Experts of a small language model: a variant of SOAP for the experts, 300M tokens.
Below are experts of layer 6 (counted from 0) of a mixture-of-experts language model. Rows are named router (the router's row for the expert), gate (a neuron's input weights, with its number), up (a neuron's input weights, with its number), down (a neuron's output weights, with its number) and show model dimensions 0-127. Each number is 50 + 12 x the weight over its row's rms, rounded and kept within 0 to 99.
After each expert's rows: "mostly gets" lists some tokens that are sent to it at least half of the time. This comes from a sample of Wikipedia text that the model never trained on.

# expert 40
router:48 33 32 53 50 42 72 33 54 64 54 47 35 31 58 42 63 49 42 44 54 52 62 47 47 68 45 49 45 46 56 55 50 57 47 50 64 46 58 56 67 19 29 49 50 37 54 40 71 64 56 54 45 31 71 49 63 63 48 44 54 51 39 57 39 36 38 55 48 47 69 39 70 67 40 49 48 42 46 48 63 48 50 51 48 42 54 45 54 45 66 54 51 47 37 53 66 77 70 31 53 47 46 42 58 63 49 67 37 54 57 48 45 60 24 34 72 44 46 57 53 58 22 66 33 56 38 56
gate0:47 49 54 49 44 41 76 38 55 52 49 35 47 50 48 52 40 53 46 49 48 39 52 57 42 66 39 25 47 47 50 54 45 53 62 56 50 74 43 21 58 51 48 84 67 69 56 38 37 30 51 30 48 30 71 53 54 48 54 30 61 70 52 52 56 38 23 51 40 50 46 58 50 42 39 52 57 70 83 62 42 52 67 42 56 49 52 52 83 63 44 43 42 45 47 46 58 42 37 70 47 55 71 46 53 33 57 48 52 66 48 47 60 39 48 55 74 67 45 36 47 32 40 63 43 39 43 38
up0:64 49 49 71 55 55 34 59 32 41 61 66 51 50 47 27 54 39 68 64 51 60 63 57 72 59 72 73 51 49 50 49 58 47 36 50 59 29 54 82 41 51 32 27 19 29 51 45 59 65 43 50 45 66 40 54 49 47 51 70 37 25 63 37 53 57 63 47 60 52 53 49 35 67 63 57 41 31 14 45 56 61 38 49 58 60 51 52 39 35 41 66 55 53 48 58 51 51 51 35 52 48 46 43 62 56 75 52 36 27 43 56 55 50 58 43 52 46 54 44 55 61 43 27 68 50 64 56
down0:61 46 69 63 70 58 52 46 51 42 54 36 47 46 48 63 45 51 47 50 63 57 66 57 71 55 53 55 48 44 53 47 37 50 51 52 53 47 56 64 34 31 44 60 56 41 38 66 35 49 44 28 72 68 75 58 69 45 56 65 44 41 41 49 74 56 61 52 48 75 36 53 40 45 68 36 66 51 49 42 41 66 71 61 65 45 67 70 44 58 53 41 57 32 69 38 66 48 41 58 55 51 48 50 48 45 42 51 64 57 47 46 45 48 49 46 40 62 48 62 64 74 54 52 48 52 59 66
mostly gets: " ==", "==", "|---|---|---|", "s==", "==History==", "|---|---|---|---|---|---|"

# expert 21
router:46 35 53 51 36 41 59 50 49 61 66 54 49 20 61 24 49 48 51 55 54 49 53 52 41 63 38 42 57 51 50 37 70 57 51 54 48 33 58 66 64 25 48 45 40 61 61 47 59 59 48 60 52 41 63 50 46 62 73 49 43 62 33 58 53 41 37 55 49 34 74 24 76 44 50 46 64 31 51 44 52 41 51 58 48 33 58 47 49 23 44 48 49 42 48 50 59 76 59 34 49 49 46 17 55 54 56 62 39 55 69 65 42 57 35 27 53 68 58 52 43 43 29 74 36 53 50 52
gate0:33 59 67 33 48 45 67 49 44 55 64 49 55 47 83 29 40 40 43 50 33 50 68 49 71 45 36 45 44 55 66 64 51 53 52 56 50 29 56 70 47 59 52 48 67 53 42 42 41 44 54 53 56 62 43 26 50 33 60 29 53 50 53 38 53 48 73 57 31 35 44 50 42 34 57 56 42 69 41 29 45 49 55 33 63 56 80 55 47 50 57 44 29 49 40 62 46 53 79 48 35 43 71 55 54 49 66 50 34 47 52 26 51 62 34 66 56 56 33 42 49 52 52 50 43 33 56 52
up0:58 63 52 21 26 44 49 66 54 32 50 46 59 50 70 46 26 57 50 33 53 72 69 59 63 49 38 49 45 48 67 69 55 48 53 50 46 26 50 75 46 71 44 34 52 58 49 57 48 49 48 42 42 47 61 39 46 37 45 46 38 49 61 37 55 65 58 53 42 57 53 55 45 31 46 45 53 75 37 36 41 52 40 32 69 59 62 45 47 41 75 47 39 48 36 79 41 50 72 39 37 47 82 57 33 65 65 40 39 40 50 39 61 57 49 53 60 66 45 62 54 52 33 46 61 36 53 57
down0:32 69 33 42 53 64 45 37 52 50 32 35 40 38 24 58 53 52 52 46 22 59 59 49 56 52 35 48 40 64 39 50 48 44 57 60 55 44 30 37 64 55 44 53 34 62 47 53 40 56 63 51 23 54 54 49 37 51 68 65 63 54 35 40 47 51 45 35 46 22 56 44 54 65 46 55 44 37 63 42 57 26 85 57 58 74 44 59 46 62 45 36 49 23 55 34 45 41 29 62 73 52 52 30 35 51 42 61 53 41 58 50 43 63 43 16 26 64 51 45 50 59 51 25 49 67 64 41
mostly gets: " Succeeded", " electors", " 1:", " JPL", "\n", " −"

# expert 1
router:49 54 37 50 63 49 67 37 41 49 61 48 49 35 57 49 40 49 43 60 78 39 44 53 49 59 32 35 16 34 72 49 57 67 48 54 85 21 43 67 50 45 36 46 46 40 58 26 65 71 33 47 48 22 57 41 55 54 67 41 62 67 49 75 51 44 40 43 44 41 52 42 41 48 58 40 72 59 49 38 65 36 49 58 76 37 18 69 65 44 67 40 65 54 50 54 57 52 58 42 67 36 41 41 64 59 40 66 44 49 52 72 59 35 49 37 52 39 52 35 46 42 51 44 51 54 28 64
gate0:51 62 69 54 64 47 53 59 35 50 20 47 40 72 57 51 57 73 51 52 48 34 46 29 51 38 31 25 66 22 52 52 20 79 32 66 80 58 50 56 42 43 83 40 34 38 42 37 50 42 25 50 38 50 56 37 29 45 75 53 60 50 59 52 30 45 40 62 55 41 47 54 33 39 44 61 39 49 40 55 49 53 44 44 52 42 53 64 32 39 45 37 47 46 61 53 43 69 52 46 56 42 53 69 44 55 54 34 49 51 47 51 78 57 57 57 44 54 60 53 35 57 35 48 54 60 46 49
up0:55 63 60 55 67 60 50 40 32 41 12 58 47 77 59 48 58 74 45 51 57 29 43 29 55 37 37 32 66 30 47 55 30 72 31 51 75 70 43 57 30 39 69 44 42 42 30 44 60 43 21 43 35 53 47 30 38 55 68 50 60 55 58 53 35 49 40 57 59 42 53 61 30 36 47 55 42 41 46 62 45 64 31 37 50 46 47 69 44 38 34 28 44 40 52 38 46 58 50 47 63 47 53 73 45 44 43 30 54 49 56 54 75 64 59 52 37 61 63 43 50 56 33 50 45 54 50 61
down0:66 34 69 42 53 61 56 60 63 64 28 41 43 73 50 43 58 56 42 70 42 55 52 43 65 59 43 50 68 40 50 43 26 52 50 51 49 26 57 42 31 47 62 66 46 41 45 62 26 33 35 57 64 49 38 58 45 44 39 37 45 36 57 56 52 60 33 54 45 49 40 52 74 69 32 33 57 58 53 56 30 51 45 43 59 49 61 54 59 54 61 48 54 65 71 52 56 59 49 57 53 64 48 76 28 56 48 37 41 43 48 54 53 49 51 45 30 47 47 32 34 57 46 32 46 56 59 44
mostly gets: " They", " she", " he", " He", "He", " who"

# expert 3
router:48 39 27 61 63 41 54 19 27 58 65 51 19 42 54 39 45 55 45 57 46 42 75 41 34 56 41 43 47 49 52 43 64 62 46 45 56 27 53 55 51 16 38 43 46 39 72 32 49 44 44 45 27 46 56 43 61 59 58 46 64 70 58 61 36 24 29 49 38 43 39 25 65 34 42 46 52 44 49 48 77 42 34 62 59 45 46 65 61 47 69 47 59 53 56 55 57 73 70 50 63 48 51 41 79 60 55 58 30 52 61 69 54 50 43 21 72 39 46 49 56 66 42 34 23 44 59 64
gate0:83 52 61 26 51 59 55 39 60 59 50 44 41 52 26 55 74 60 35 42 60 53 55 47 44 59 42 53 33 60 56 68 60 54 41 49 51 64 46 50 36 61 56 46 70 55 52 62 50 51 60 37 38 36 41 42 62 73 43 34 54 53 56 54 55 66 51 56 69 34 40 43 43 71 44 39 55 64 66 57 45 56 63 42 43 34 55 55 39 54 42 46 47 45 68 38 48 25 63 43 36 53 59 42 77 47 60 62 56 51 50 32 20 72 55 48 56 48 51 48 31 61 43 58 52 67 51 65
up0:66 43 46 30 58 59 52 57 40 76 54 42 44 28 39 62 69 51 42 27 54 37 64 59 47 45 62 53 34 50 43 37 53 34 61 54 55 48 18 51 44 46 46 40 63 51 60 40 35 52 45 49 36 59 50 36 38 60 56 30 43 49 42 49 41 56 43 60 75 37 41 54 49 59 58 48 48 55 43 64 62 41 58 54 42 37 66 43 36 53 50 45 40 53 49 52 49 36 61 55 41 36 50 45 85 58 61 64 65 51 71 39 26 66 58 54 61 51 56 43 22 51 37 53 60 70 36 68
down0:67 43 49 62 44 66 33 49 69 36 55 43 47 48 51 51 46 50 37 43 50 43 40 51 53 56 28 31 46 60 48 34 48 31 46 45 48 46 42 78 51 36 83 38 33 44 45 56 37 65 32 66 38 61 35 56 28 49 43 54 76 58 35 50 32 51 40 34 46 15 40 30 60 54 39 26 50 39 55 46 52 56 49 40 55 57 62 32 61 50 48 54 62 72 66 43 58 43 48 52 32 28 63 26 51 62 50 63 66 53 60 56 43 59 38 59 54 56 52 38 55 51 46 44 54 74 49 48
mostly gets: " ===", " also==", " ==", " ;", " States.", "ers."

# expert 29
router:46 43 36 43 53 38 59 52 44 63 56 56 41 35 75 31 38 44 51 51 55 55 64 57 41 61 35 48 31 27 65 35 71 68 36 57 59 33 52 50 51 39 44 62 51 41 58 46 60 61 38 43 52 33 49 46 65 50 69 33 56 80 61 75 48 53 21 55 45 38 55 51 64 46 62 48 54 52 47 54 59 42 54 69 75 30 35 64 57 50 64 54 67 39 55 51 56 46 60 50 55 43 47 38 65 56 33 42 34 74 68 65 47 32 51 39 59 56 50 30 53 53 50 44 41 58 38 65
gate0:46 51 51 75 50 55 61 43 64 57 51 20 48 35 61 39 44 55 49 54 47 21 22 51 51 41 66 46 67 55 47 36 49 52 28 53 52 63 57 46 57 56 47 55 72 42 62 35 59 36 53 47 58 69 45 59 58 60 42 87 47 47 47 56 34 47 56 69 45 47 46 42 60 52 38 50 44 48 55 54 57 45 45 29 48 43 79 39 39 62 41 55 62 63 53 31 39 64 60 68 54 75 43 41 45 44 24 40 72 13 56 53 29 65 58 38 43 59 47 46 36 53 69 50 34 56 41 38
up0:49 59 65 30 55 47 23 54 44 40 41 74 50 58 38 63 63 48 38 58 51 59 81 52 60 57 43 52 19 48 39 61 50 53 67 41 54 42 41 52 36 52 48 57 32 47 40 68 40 58 48 56 46 36 49 50 39 60 48 19 52 37 42 48 60 53 37 28 64 58 45 60 43 48 67 43 56 46 47 34 35 55 61 59 43 54 32 59 64 45 53 30 36 27 46 69 58 41 49 37 45 33 62 63 52 59 71 65 34 88 55 46 79 46 46 53 57 48 54 61 53 47 28 46 62 42 60 57
down0:49 65 44 53 52 27 41 53 40 52 53 52 39 39 62 15 64 68 46 54 47 39 48 44 66 51 28 55 46 58 53 31 81 50 40 44 55 32 37 78 42 48 89 47 44 43 62 66 71 38 46 31 57 67 46 52 68 49 77 39 51 59 53 67 50 50 47 47 64 53 44 35 61 43 59 51 43 37 61 51 51 31 53 46 33 44 43 57 52 51 48 55 66 53 54 31 45 48 47 66 42 64 55 47 47 44 58 49 61 43 45 39 45 46 61 48 44 53 31 60 64 43 39 57 55 31 72 58
mostly gets: " However,", " but", " him", " time,", " them", "ed,"

# expert 15
router:54 52 46 61 51 51 54 57 37 55 61 56 38 50 51 51 35 44 57 56 66 45 58 58 52 48 33 52 33 31 67 43 57 65 56 60 73 33 54 44 51 34 36 46 40 42 63 31 56 73 28 48 50 46 56 61 56 53 59 34 73 61 42 67 51 44 22 53 49 43 55 61 49 40 70 46 70 69 52 45 70 37 54 65 75 42 30 76 53 51 55 56 61 56 40 49 65 49 53 47 67 45 38 41 78 67 39 56 38 63 54 61 58 30 48 43 55 46 50 28 49 50 47 48 42 54 30 46
gate0:58 34 67 56 55 37 50 59 50 27 67 40 65 38 44 50 68 51 51 56 63 27 38 66 44 47 47 45 48 53 65 38 48 36 44 63 58 67 63 69 53 49 36 50 68 49 44 50 36 64 48 70 33 56 49 46 19 45 38 46 53 42 44 49 78 66 62 51 38 45 64 49 34 59 60 55 42 57 69 30 65 62 50 35 35 49 47 38 37 59 53 64 30 56 56 48 27 46 58 64 63 40 59 53 54 44 55 42 64 39 58 43 35 48 53 17 60 70 37 55 40 51 57 52 71 51 42 47
up0:56 61 31 44 53 37 50 71 49 55 63 47 38 78 58 58 56 63 77 23 29 51 52 52 44 45 51 40 68 59 74 49 60 51 54 40 55 67 50 67 54 62 53 47 51 54 47 59 43 48 42 45 59 30 45 65 46 48 58 39 51 59 44 49 45 70 35 59 43 31 50 38 64 52 51 49 42 47 42 43 29 51 65 34 42 54 48 60 46 63 54 46 53 56 38 40 49 47 50 72 46 67 41 35 53 49 44 31 76 49 67 55 48 58 24 77 62 61 57 39 60 67 48 53 43 40 61 38
down0:61 52 40 67 38 20 55 89 54 53 67 64 50 62 61 65 42 35 49 42 46 68 43 37 68 38 38 47 68 35 80 42 46 55 71 50 63 53 40 48 51 48 54 43 36 49 59 65 40 43 50 40 59 56 50 77 32 65 60 52 40 54 63 43 32 58 46 50 42 36 57 41 49 31 55 43 63 44 48 67 35 34 71 59 28 65 47 45 65 41 48 51 52 57 50 53 56 55 42 54 69 51 38 74 53 28 55 47 56 48 56 56 48 65 43 63 64 61 59 46 50 73 35 67 42 51 33 55
mostly gets: "\",", " him,", "”", " wife", "ide,", "ers,"